From a checkpoint of a small mixture-of-experts model trained on Wikipedia.
Size: width 128, vocabulary 2048.
Experts: 32 quick GELU neurons an expert, 8 picks a token, a softmax router, a shared expert of 64 neurons.
Training: a variant of Adam for the experts, 7612 steps.
Below are experts of layer 8 (counted from 0) of a mixture-of-experts language model. Rows are named router (the router's row for the expert) and show model dimensions 64-127. Each number is 500 + 40 x the weight over its row's rms, rounded and kept within 0 to 999. Numbers have three digits each.
After each expert's rows: "gets" lists some tokens that make up at least twice as much of what it gets as of all text. This comes from a sample of Wikipedia text that the model never trained on. Tokens count by the router's weight.

# expert 25
router:485440510492544393428524507587490480469558519450509478500544475490496513486535475511469536514480540424483396460507559504528489556448509531491484477485486545572502565546455478506493561522453507
gets: "ing", "\"", " 2", "2", "1", "ation"

# expert 29
router:584486457533467590455509508525489467522501587562536538473519512561510540452496502458442548544539420434526551496484480485547466433508524448513468477608485523534470471479546449490436536518539407
gets: "st", "n", " d", " C", " S", " in"

# expert 32
router:480544489500482588498541410514461549542527576466581503514458484438537585470486525487514535541499513472435526469462556521513552530461547541470573404507459458508507536447494509389496520548462519
gets: "s", "ed", "d", "f", "es", "ing"

# expert 20
router:438544511502566454564505506504511483544491522485516516545421493579502442473472518448469524566549551560588542490478476534473493446539504490551466486464507555474570552490520541495550452490496546
gets: " Ch", " F", " M", " W", " K", " f"

# expert 30
router:494572548527467532510497487497503497447465515567540478460527469454413558477478446502515525538484554413519477534469494453461507512526470463484446502569470478484479570485509504426499565510475527
gets: "d", "ly", "t", " 19", "e", " 1"

# expert 10
router:524528499592527561471518515609528513545517504455528477550519527500446502505469494543508415514531529439521510461504489504467521495504464526570477454451562492538465601469485448520442484440513505
gets: "b", "p", " f", " p", " 1", "n"

# expert 33
router:495474483506556473405513536506475541495527521514570516536487501473504476458438573539519516590490550488503476522490561515567517557477551559546497501524536562500484518499508433516522397531493525
gets: ".", ",", ")", " |", ";", "\""

# expert 13
router:504487527485434553516545529562568555466504523412459504439509546520506502463515501469453432392513468473447495494504538459515466470497507490490509503459571458477481500463503594524527485543539571
gets: "\n", " con", " is", "==", "ur", " was"

# expert 5
router:556482477506573528518514539501503507521536500514500519470475475454504481499536520512434535488545469563532549528511535519498508523453491489558513532475520481489566509470514513531517463485531467
gets: " ", ",", " c", " p", " \"", " f"

# expert 24
router:568542460506542507491458454370487498557506425528513492472418483527468561554492549515482557531505509487507539575491434444488489502505517516517489453522465541484542530530501507461467519506455494
gets: "s", "th", "z", "c", "y", "in"

# expert 21
router:530509506516501528527491515509500424508518530568498516409484573497502422457576513452462521515548527507541568531478439521510466459492537522546433448559499476513479428517541475469512468477552436
gets: " a", " was", " and", " be", " is", " an"

# expert 19
router:482495485506533548489454499492495508550514519504417462526554480476456541521524485425490505485511463531450533468532526540488480521514468474519503442476566532446509450492517417407548560475478470
gets: " in", " of", " with", " to", " for", " on"

# expert 39
router:494469525541446503509537459458501544550477486472514567488431520532407481535510530512510539490508482564412490460568481507481527500491620441470548383491487545504482489568466587475488471548439512
gets: "s", " |", "al", "it", "ur", "un"

# expert 2
router:422586423540467499539536493503474547588454533536532482514431503552497557506438563526501448502492440446450492401485480464464457584522503535488481471521476519530541458486461541481489529456466535
gets: "er", "\n", "===", "ist", "k", "=="

# expert 37
router:509492479474447512471539464460510571421478431548482505447490474473465452518534479484519504505488493484456560524521446487483520556542488442410592537508457454481490515523550466549513502502435550
gets: " re", "s", " part", "al", "or", "ed"

# expert 28
router:504470446485531421545439554466563480490499552533494475501469484506533500458588495442546513571546471477528494513532513530509457491506457544508486472466505518479496483477507535491453466519459435
gets: "-", ",", " to", "er", "o", "u"

# expert 1
router:482454436488399441518468525531421434535557524496505487512435545514505510520510490510559437482408461539508447527505501522504483525518531601497512492457518476456492459481513512543450506516582499
gets: " of", "ar", ":", ",", " to", "."

# expert 7
router:529490474496525443497444508448504518596576517493483464459469511416518475587476569546561496515516515483443490608520422511557525481482486465549487503511507552538461435421493525475458511467499489
gets: ",", " and", " |", "\n", ":", "|"

# expert 14
router:464435538512534534490502471569538502480499487432463490513562583459488422524462546545504483484478470511446523540496510476494513529470562559538519508504501523547573481509587439422525496502519533
gets: "ed", ",", "en", " 19", "ing", "."

# expert 15
router:526520504477462501422513491451534416457484529591471484505575514426523517497496465507550541460435463491531463503513529568514487532475479516543472503498506450522473494512515493520515490519584548
gets: "e", " that", " of", "at", "t", "et"

# expert 12
router:511513491532524503463526578484531552424490438496515514527489571503448500457519479535514468478524532448580455478452519483535497443480508433463481516488535504566496460522511577519509487485564422
gets: "\n", ".", "th", " (", "==", "z"

# expert 0
router:495523452469500540435469499606503543525515535483498521462517495501525484478448488403474435447505492455565501472543508453571527511548535514579537528451578524577472520552465520612519480528468527
gets: "t", "ci", "\n", "mi", "ti", "ent"

# expert 23
router:491495560534486510552515499538487558535455469433469456470510462540495482487446464516481450437477458489499566512495526500477545458451322519519440480538474470495427516545395493450404521542544528
gets: "re", "c", "y", "le", "gu", "e"

# expert 3
router:481471567572480495478506532447508465444476464549481493561475523530541560522507556481525516456483468573512406512488436475542500478472510461488530554535536455458571492479510443517505521531486398
gets: "o", "lo", "ro", "ba", " to", "y"

# expert 6
router:533511524501532520501522539468441569407523412506424503484377517488515499587491467506443564508464536485505499493465473494533532468517534483423501602512530472535544499478495494496498567515427533
gets: "\n", "s", "S", "les", "um", "L"

# expert 38
router:514562534495510406563493554494518438490526567521479441529547502509568445489514477478510583539572537493479562445447446523482547505486541481479487511464447575398452460448465462474451450502528453
gets: "-", ".", " |", "|", "=", "\\"

# expert 27
router:510483406459479438519435443492463520512548450528489506529539539458554445518471534553469484491521494545491485522583457511471443471491442448490606503548541466548541446490502548528480465475467542
gets: " |", ".", ":", ",", ")", "|"

# expert 36
router:497520544499461475531508532496482557496443447535513507483529525469500529543511544497603529505469472583449559472500445527458473528555498515438548465446479562493489486507470545492407523432436465
gets: " |", "la", "li", ";", "lo", "ta"

# expert 22
router:499516471453552507515475503428487493497480518470503497565591400506538464486520436484489502544441479590582507505531495511451430511533541493476480498450473455471479523522555454531555458520501498
gets: " ", "ri", "-", "w", " co", "li"

# expert 17
router:511496503480565459540500440463489457522533476499501559569572422558489496560502518500420525532487543575521555503570501515487477432540525471507440601472506477525519546517492441496483508449504459
gets: " E", " ", " S", " C", " F", " M"

# expert 35
router:516494499482412481475486489520532474433503442536463558470399495484541492483584518503498534456543508517483511483512517498511521497501521516481483560446480490452426398464532542628503512477486548
gets: " the", " The", " a", "|", " his", "The"

# expert 4
router:514455512483509484524557437447515480491473438460451466537511473515501438539486515593536462467471566485487456533506515446544539492511495492472494507528463437414515510515569505559514522508579461
gets: "y", "se", "er", "ant", "ry", "al"

# expert 31
router:512508483439504508542446466459471529497495481496455558506526526496592485520501500503490508483518531489540503559537454468484479435470433459508492514569442514517567489523516465536597466483489548
gets: " |", ".", "–", "–1", "|", "/"

# expert 26
router:468456545498513438601493536543499476509426508419471499506528514532460599490505515504435503460504541455570428509509497511536513434435507514470509541571443496506547543489514508574473478490521509
gets: " S", " T", "e", "m", "ri", "o"

# expert 34
router:526500505457502529504477490452546564475497446526536521492525517463504545553460553522549518462455486525482514518476441516515634474541501463485490523546547491538618472518553538569599522474507516
gets: "\n", "l", ".", " 19", "b", "el"